From a checkpoint of a small mixture-of-experts model trained on Wikipedia.
Size: 9 layers, width 192, vocabulary 4096.
Experts: 192 experts in each of 8 layers, 64 squared ReLU neurons an expert, 8 picks a token, a softmax router, a shared expert of 64 neurons.
Training: a variant of Muon for the experts, 545M tokens.
Below are experts of layer 2 (counted from 0) of a mixture-of-experts language model. Rows are named router (the router's row for the expert) and show model dimensions 96-191. Each number is 128 + 32 x the weight over its row's rms, rounded and kept within 0 to 255. Numbers have three digits each.
After each expert's rows: a language model's description of what the expert responds to. This comes from a sample of Wikipedia text that the model never trained on.

# expert 5
router:109115137131190145151084102137116175159185143205112105113042150177091174111102161023127122159137146166181047084162096132111077084147125138140126154142099150101086088181215154150155178120102154132140102147118114152149085105085126174102155156121149140099126141107146154146140131108127088151
Backslashes, equals signs, braces and diacritic letters in math markup, tables and foreign names, such as \frac, ş, −.

# expert 14
router:088106123106149142112156119107135066163162157136140090213194121101131183113155182086120120153102135144183140157145095119130159094142087124078148059089148148179114082103194148142102146149079180128149100117143184202145157164158145109112139143130083061129113134125138189110116122151125076092
Word pieces after a vowel or capital, such as im, am, um, uter in Elimination, Ouma, outer; also digits and pipes in tables.

# expert 28
router:066195121113144165112137147118114107188142066102087139190123162173116147138164146117127126117137098158071182156160113160087121091169168148110136139090104137134168136156089135097101064205144171125117134059099129113129162143132138146154168130147207111100126173148063155154151140098170172110
Pieces beginning with a or u inside foreign names and taxon names, such as Amit-ab-ha, Araf-at, Srinag-ar, Amate-ur.

# expert 42
router:122147111086136122077090083115133084198147178186116085121159157057150139131146186127149144139107059104084097129106193109120158148128090129182131136135164131131090163177115121057167106144142161152064162182042107106119153108146097160099070089099122138195167119092142165124121108105190127159
Word pieces following an initial consonant like B, K, J, such as K-omm, B-oun-a, P-ort, plus sentence openers However and There.

# expert 63
router:141127177092077207149128172116116109137137120179145092101131030151170165121158161082127121110098159117110114052127111155054113172164104115209096115114097131145117170201125123115121115156114198144177106122128114133142169170151178105122166112173136054134118090136086156121104090129158147157
Word-internal est and ite pieces like livestock, lifestyle, domestic, limited, plus sentence-start The and They, semicolons, and table pipes.

# expert 21
router:149111142133098169144126139147134121107060065085088131057147061143174110112177135145078183124128142134103114155173099088153160162097159143150135170129152095101118096185122153083124154105135046158097244085130099102123133113110171156129161161105167133122103157108060133116123130136167134109
The preposition in after commas and verbs, plus opening pieces of longer words like sp, pre, ex, estab, and sp in species tables.

# expert 44
router:134188150122126147112077088140059081185181184122121130132110119076112119090104114133146126161129093174183172169114121187123130124122080167126120077116118104116121088202108126095151099058115160103153136147157145132130161148153069098117111141112096093136172148136149109087123194082120154195
Unit words like ft, km, mi, lb, minutes, infobox field names such as Length and Level, and pieces after st or L.

# expert 30
router:132082134126181104073192089178142094131170203111124140161136111081065086167086153090158049162158128073119135136136079138127129112087099150157137099119096143166166108113051101068102133164110114109121105113105070158179143122057103111150133124165058155124133108125130145110081118163111133096
Suffixes like -ated, -ation, -ate, -al in words such as Related, Occupation, interpretation, and capital letters in abbreviations and infobox labels.

# expert 15
router:166091122152097142106100151103166160105102158140192141133092106103134063129139114104127116150138179129153160127083156115176115137114133137185068126108142128141130140148139175080157118125104043181139205105128146085141093147171091122069126140106147154114093209124119126130131104088178132224
Common nouns right after the, a or his, often before of, such as style, film, album, work, year, name, period, design.

# expert 43
router:122148162082129144131073113132099119166129114129119084107121046145123107193118209103094174132106159144132160128140098189128121084127097110157085168122162149118098124098147144104192112128091121141131094153097111136118120105113151145150153202135089169058116155129182132203147154111162115133
Digits 9, 7, 8, 6 inside years and date ranges (1996, 1975–1986), and name fragments like -ier, -ib, -ter (Brigadier, Claiborne, Gloucester).

# expert 52
router:174083125076159109110131133073126093142098137163159086142129153079117171145098064163117092138162086123164153091161094117142129132094129059164169151142143141150140138094092071090118123155112066045163176095131128169131075142074155134141104128175138137167123121139138166169178141091098171117
Digits in election and stats tables, and pieces like ign in Foreign, and words National, Liberal, Independent, Communist.

# expert 24
router:139092117222145111216133109148079122096128152095079120084105133167203155076156079097100074142102217096137118124144131112121120146174125072157157114080118123181135092113089159184120159104106082110097115094153145104096111117172115136086109065133151125135091118074140109141141187170177133094
The suffix -ing and -ings in words like sett-ing and record-ings, plus base verbs after to or was, such as help, return, meet.

# expert 0
router:193093146148129119158114133172122116106096092101162155129117143090148105123157068099138129170104136154111113083150110200046083123162081104115147107130111054127099192102178114097102157103085119167136122103153126123151075111171144109095115076107126144142128089129140090117118112178212151173
Finite verbs and auxiliaries right after a subject pronoun or noun, mostly was, is, were, had, has, plus died, established.

# expert 33
router:156140137113148132144155094155135130118150164099090134093075148171133141095147092164135164142084181149133072135155162127157148087182076103140151090175111143121089153120116147144117138131125163119186090130157173129161137168094129074116107079188143144082139143138128151098106134143143124177
Word-final suffix pieces, mostly plural or possessive s, plus l and ing, as in deaths, schools, employee's, presenting.

# expert 59
router:153092121152089112118130109191133154100113122100135152124101098102199124075179151154127157123142166107119138168087102169158136194122139145164103116106144118103106133174125158096169130142139033167072217101144173118156118130203119116131118115101138131130133163092111139139183136113178154145
Opening stems of longer lowercase words after an article, such as main(tenance), spec(ifically), fre(quency), develop(ers), new.

# expert 60
router:133154115105124146163136095082112154085109161161105135116170139129134060187169074105093105157066109123126117099066118133150092186171113103142141149115196088106074089159099084132126140118109185137103168067102055150172106084121077127176130165132120137105112090104162136137137110155159140172
The word to, especially before a verb or in according to, plus modals and auxiliaries such as can, would, did, will.

# expert 34
router:088139099119105165177147160121115159121096139160225149127112163058121141155098136137155149078058102081103102086055134141126107142129151096136153167111125111117167117109160095121056061106156088149166175124164110156112151108172167150142077132153174096129094137129109100083073142138085082134
Scattered pieces: Japanese particle no in romanized titles, fl inside words like Mayflower and camouflage, C and digits in tables.

# expert 35
router:100163111219123130140173138163128113124138173142111143102183067131108205150119214162135155130085108159122090224068137148140120156125158106121118144100126096116129127111146130116108154089158106132155146132097128148122133145165112121119153198116143103114137090113131166145164175123214085134
Function words starting a clause or phrase after a comma or noun: and, the, which, but, who, her, their.

# expert 32
router:121118119166082129138096176163091159107081153121101155159100109147146141123126071162158094108117124090184118123149165123127113115079158094136123158153093212066174095130169140174158172164169184148086166104169079138131117155140117094143141091138157155123093160125110137132118112103085093122
A lone capital letter opening a proper name after a space, such as K in Kane, Hong Kong, S in Sylamore.

# expert 54
router:085137146162158084160163157187132175134073138125100190120166092108111152162175135147145105139120155119093111163076137141149105183173154138140127174087119101123177205161091115101133156101134095125124141172087154090124137147176134118111120179116167132167117146113173185146132115113168131138
Articles, possessives and quantifiers beginning a noun phrase after of, in, to, with, such as the, a, his, several, him.

# expert 1
router:114152086131109082150166127121108213095109086126176099174106159151128093150132166165119178102066136129079102135127173187120124115131132113150142144125124095138128078097124181141155127149135138070157107098160131135139148131137097063099106113161088093106127142106089119129153107128097129122
Word-internal "b" and b-pieces in names, especially foreign surnames (Wein-b-aum, Ab-b-ey), plus coordinators and, or, than and table pipes.

# expert 16
router:131100124078117151116106140156159139084119167150158143184110172156169094101121167127144134132121181130085158095071181154187085088113122096162096129109125127095210080116141103181109116140109177149102114147091090145139103124093167157060115148135121119129082151095083098110100166105110097136
The single letter r split out mid-word, as in Camb-r-idge, Fried-r-ich, doct-r-ine, plus digits 0 and 9 in numbers and tables.

# expert 56
router:128124105158183159096113076083189134157142159125138115145152150149104069147093104145112145134081128086133110175132077144046196135068147150178109052143131102104140157100128177067146086109114185092102169121128120084068154129089158078117116164127100121147114071140140122146088081099117212148
Sentence-ending periods and commas, often after numbers or place names, plus the piece ons as in Wisconsin, Trabzonspor, inconsistency.

# expert 11
router:150161159126138096060110150155130142131059106106143158137142150120174097136045119111120111058120142164155179121086158078102131135174134058194161161147104105066172182111112119136136123163119112179170131148140118100098130139152110169124124168109100080152102176099129110099113129079118143146
Word-final suffix pieces that complete nouns and adjectives, such as -ation, -ime in maritime, -ure, -ary, -uter.

# expert 36
router:144170130090078087101123111155124138144123173116130054170144113113139121076143088106088139179141093143193135096118118111076143132108102154079151141118167161172090141134202120141125143119110120132123120194118124169114162141123132086173024112083145092154164165162110126073160123060129161106
Bullets, dashes and labels opening lines in infobox lists, such as • Summer (DST), Coordinates, Length, Place of birth.

# expert 48
router:176122171093112118125149149148141161129121168100091165145144058138144148140113127128154092124137126140120091126120120071104181198158090095157088145110138150122086141069162135058078105120086158148112103188068148121132104178140125125183141171109066122173176119093100137127154100121082128100
Final word pieces such as -ine, -ely, -ined in alkaloid, cuisine, widely, and determiners the, his, their after of or and.

# expert 39
router:121121143172080129143098155134085179159108109128161149119122121120130178086134085153132097130100155144067202135103103125080103089144094098114149167156076122101115114114214101186127121183132086176095113118111144135165101158114174111119117111116145122124138188113151144149124138136146102157
Degree signs and separators in geographic coordinates, km and mi units, and raw byte pieces of non-Latin scripts such as Indic text.

# expert 6
router:132193186093155126161157126096085127125196144120148092103143186087108142097104122170122162134145146109067139095103092200130166117063111095127168213099113143175124091088192162095082155157149135074133149074135060157093189110115197206164190128115133144093190097056127148151146098130160087107
Second and middle pieces inside names and words, often after one capital letter, such as T-ian, H-ap-oel, med-ian, Tim-ot-hy.

# expert 55
router:123079116093150088107135106114112117108138154130152091167156138189079085131066069094050075159149151083126076068073100102139098165173089119179156101101142112084096123104176070090136066154105153127166105101154103106174092091101079147177118135119133129108097128140168164113081123141105104146
Mostly the word to after verbs like led, added, moved, plus into and for, and some mid-word name pieces like Tr-av-ancore.

# expert 22
router:194157183107143119131154164131110029101079174115087144118111137202107154143132136105109119131076117141139084091165099157134139103124143096185117176202129113108110119111110113160149141141138129091141121151170125122126170095129125065205177121092059084074103124118124090154121139094130122142
Word continuations after a split first letter, often d or f, as in dist-ributed, d-yn-amics, f-are, s-end, amily.

# expert 53
router:136163092103201132061199147156125126109143125145194084108111138088159157156078176110126127108111151092113227086110147140105132118181088106144141208140176142073112145161064133094161102149128180094102129097155146120122107112151069153118170113170094129114135121140096119112103101152142145119
Middle pieces of compound or split words, especially p, bor, ment, ex, as in Peterborough, RiseUp, homosexuality, treatment.

# expert 41
router:118202108150081063130157106076163143118109138079176152068126162136094120177099061136195097109164129111160112097101120168142125120096131106118079157144135173196185065126147105062129133113116162134115121093067079129158162128136096135083141132182124136107115168153136076199101105118072159116
Capital letters or first pieces of words opening a line, heading or name, such as M in ===Mixtapes===, Biography, Genie.

# expert 26
router:142177150109135172101082107121146103118106113069097104148136150127175080177166138129137127128117169090136124076162064087117134090112128090121098113104082159111136147081136094181116093158122138093185122099193150137055153156143111157173159138096121168137172060098166175163088136134092136088
Single vowel pieces o, i, a ending foreign names and words, such as Kebo, Bubo, Neftçi, Indiana; also digits in numbers.

# expert 25
router:152104154127089111132142110159081223133111074192119093059152142198082120129171141074180149109124121141133114077129076117151195143143077112111207125114071133142034107104180085107114083134126206122094170148142061172122164123087150113148155111152114150122105147130098081152133130093094120129
Digit 0 and other digits inside years and numbers, plus middle syllables of place and personal names, such as Det-ro-it, Yal-ta, Syl-t.

# expert 2
router:142114103119147117170107181112108183114195071074146132081212087177053177109129131121131149123109137119103132110159170145107142113128137157122073153150111115153097121157119112190121119147085141093164141135146115091098101127120196151150146128156189097125137177096117101084142132128102080083
Mid-word pieces of foreign names, such as v, w, ov, han in Latvia, Oğuzhan, Derwent; also line breaks before headings.

# expert 49
router:146121122101146138102079084182088105132216130117173050090140121127151117078132135098102109134168098098231137169090143143149103102147108180076172037092139103124160103162097104181173086132147090125191176073142232158141132111194152171159082151094090137112189142151145127107135111079109133134
Unit nouns and separators after numbers in stats and dates, such as points, kg, km, minutes, en dashes in 1931–2021, slashes, minute marks.

# expert 18
router:121142137148128118151086099185112118144182167112129140092097101102133128158115159148151157118126149114188130137134110139131134077149161126145133128168087053135107108135101101170127172185099119077164120117160157085100203096140156170130113126120129108084183104157142130155137170119132151128
Wiki heading marks such as == and ===, given names such as Julius, John, Christian, and taxonomy words such as Genus, Species.

# expert 40
router:130126139120185122184089111107133138126077128130123062070121163129109167136160059100151192114166128131098076094137170153113104096132110158145124102118125143094163137140115164138159142156132125139095143148140091085128142192161171144157119116126173153100115130210145136148177114095086168153
The single letter n and similar consonant pieces inside names, as in Gart-n-anoul, Čret-n-ik, Bos-n-ian, plus the word in.

# expert 7
router:054132087121073122110148191098132147075087120217148074074096130137143060179111131154152148058137150166040090137141154159142126119124150164166180175160084102188111113157064158196157066131120098115120143191109150094125173095092168117101166140143126093063182131041160104193126161125106114118
Short subword pieces inside ordinary and technical words after a first fragment, like nut-ri-ents, ut-il-izing, tut-el-age, plus digits inside codes and coordinates.

# expert 51
router:118159062139148107162127150100129144114121076120103099152118129156075160145115083127151101112090139121211174159173147134138060154182112123155121097108115117105163108113167165147094120123122121170180091149085159165177141168101150134165171144135088175124140068139099103134112122134098118133
The piece ar inside words like awareness, sugar, Subaru, plus month names, day, be, and pipes in tables.

# expert 45
router:184182158126145131133126143200168151090169165141111120086185184131136133143106160083151204064123183173131111104140084102144154110121140151049163099075140128088084122157125141149132099118114159135104086087109152137172174109124174150105144143141103140213137113111113112148154127099144111147
Census tokens such as the ales in males and females, Density and Total labels, percentages, and digits inside figures and dates.

# expert 19
router:084120105097125059172085084128086082120143113073096098122153149192088104136193113110160131140127174152184138102194134184090191100150101101109176152129193169161061157165110088122089119119115125090166131107147094165130136111074105121091097113179175110141103137171092094116146190136139156151
Suffixes and final pieces completing words, like -ing, -s, -ern (eternal), -ll, plus section heading markers == and closing parentheses in tables.

# expert 3
router:143145118151133079123139174102145139178176127117082179160139075098107162168110140137129150127117112115123131172114082133129088159171085115135148161119103139091173198142070127087133110072115115160157142180060093134160107197133177142119146120049136109150193095132136116186106097128106106117
Determiners and possessives right after prepositions like in, of, at, such as the, his, its, their; also stray word-internal pieces like agric-ult-ural.

# expert 31
router:131162149203105168164155108095105133116090184136145118108143110172123100111070108128142122183113135115081126075082112105128123164138146080105118106144129092125077067130116096090153140152107078082144114111186076098172134144101134153094119159105171099121078112136203139127144147163079086093
Function words after verbs, mainly for, by, that, about, after, when, because, as in named for, succeeded by, plus heading marks and line breaks.

# expert 58
router:179124145169075136188105137086128168133110113160124162141129171144126164142077106087133053141194140169123086114110089146137101086128173139136109162162115188162147122138132067183117141138142133101112069158093134132141162128124112102091144121153113173092179188198175126113106158136105110146
Single capital letters or pairs inside acronyms and all-caps words, such as USS-R, ISU-Z-U, RTV-C, I-T-F.

# expert 29
router:111088108131186191173147096073089147126110110191072124164129087064106139131149096148054146104207137131116076149162084173116109095123117127160098163171120145093115151135177100159157146076117155148107143128134143142105171095111140188172177106144144159090167130069181087157078128052101125107
Single letters or short fragments inside foreign or unusual words, often j, f, h, as in Ben-j-amin, Hø-j-gaard, dip-h-theria.

# expert 47
router:141109131105101166110131194140079136109111130124128129140116179087119108120110127086137153156167063111195209158103099104169112119119111152146115159101173090092153125137095070142070176130134079109079146118098164122143118137168157094149115097106133117104141156155126116144119139122112110137
Capitalized words inside multiword institution and place names, such as High School, State, National, Stadium, plus en dashes in scores.

# expert 61
router:137115146123184154089087104091141128162040138133097141124136164091114172132122132095172104118112133069119125113141136149156158135129148105147176190093093135144150116098087081091120114111164167135162101067142088121081145075111126119157104150081150109124192081151182150122076165087153153125
Inner syllables of foreign and place names, especially "ok" (Pomonok, Brookline, Jonokuchi), plus endings like -ik, -ors, -ia, and line breaks.

# expert 27
router:184095092109188159134111184083126109148109110067124191178074118077090177160120165115115079125068136118038120136154141132159138104154115123141142083104169151200096144090105164110125119110142136113149154170069072097178148107117087139082113109120154157123155174074138180146155095091090126165
The first digit of numbers, mostly the 2 or 1 starting a year after a day and month, as in 2022, 1997, 2019.

# expert 50
router:137166120155092094104149163120165131116096105113147182109096132116144170151065156189128126161130084117180127180123172127168113165128145130151111181127096162130137115111201141140116165129133140194072134135082061144180119110164119120083165162145116157090109104127126082155104102147109071132
Capitalized first words of sentences or lines, such as The, In, On, At, However, After, especially after a period or heading.

# expert 62
router:184153123118153147149111156106096126114139158122115141093100116143140092162096123171065156120166145080142085164168116136101135138056184114127092096155101144093101133160089084143079096160165144109155145076163116139073137104139110125118109139141113144093080198118093164118130112142142116134
Capital letters beginning the second word of a place or name, such as East Orange, Indian Ocean; also opening parentheses and line breaks.

# expert 38
router:107090123114123158097056174088065080118145160186160102108155155168128107088149154080143171177095065140101115139084167152152056198108168143096199105149122123187156118134149102143149115060121150121178125129192145160133132190100090069138129175092169102151148188166151154159130118161093156117
Hyphens opening list items at line starts, as in "- District:" or "- Written by"; also table-row pipes and heading equals signs.

# expert 20
router:091089105156060223147101144122156127121065210135150138141093124150138143156100112176151134164085160143067067109137136147116102105109096078125127099095160105149085106153139065143138122076107108108109104136143143138090095107191162142090130130155129126122121101154178147152075138143099131147
Table cell separators |, the suffix ness in witness and dryness, and pronouns like us and them after verbs.

# expert 37
router:161119121125119131104079192170190173116084137116217159145149094151142096150120110133140085121125151184156167133095170090131061187142131166105126097096216090104135123083124175126152131118108096176148137137122154125163106142158162152132127140179124128159106146140090121042151114101143132160
Nouns for time and kinship after the or a, such as year, time, season, son, family, brother, friend, life, plus there and after.

# expert 10
router:060172084169119109141046096067202131157175109152084092123151181164114136142176192151144091128115134109142111103099096123139125084133119109096134128121110135192185111147170130142118120141112173108122151100146128156075134104100122156150158151146113151149122071110113114167084093121105206102
Word pieces inside proper names and Latin taxon names after an initial capital, such as Cl-us-ia, C-ach-olithic, Kilimanjar-o.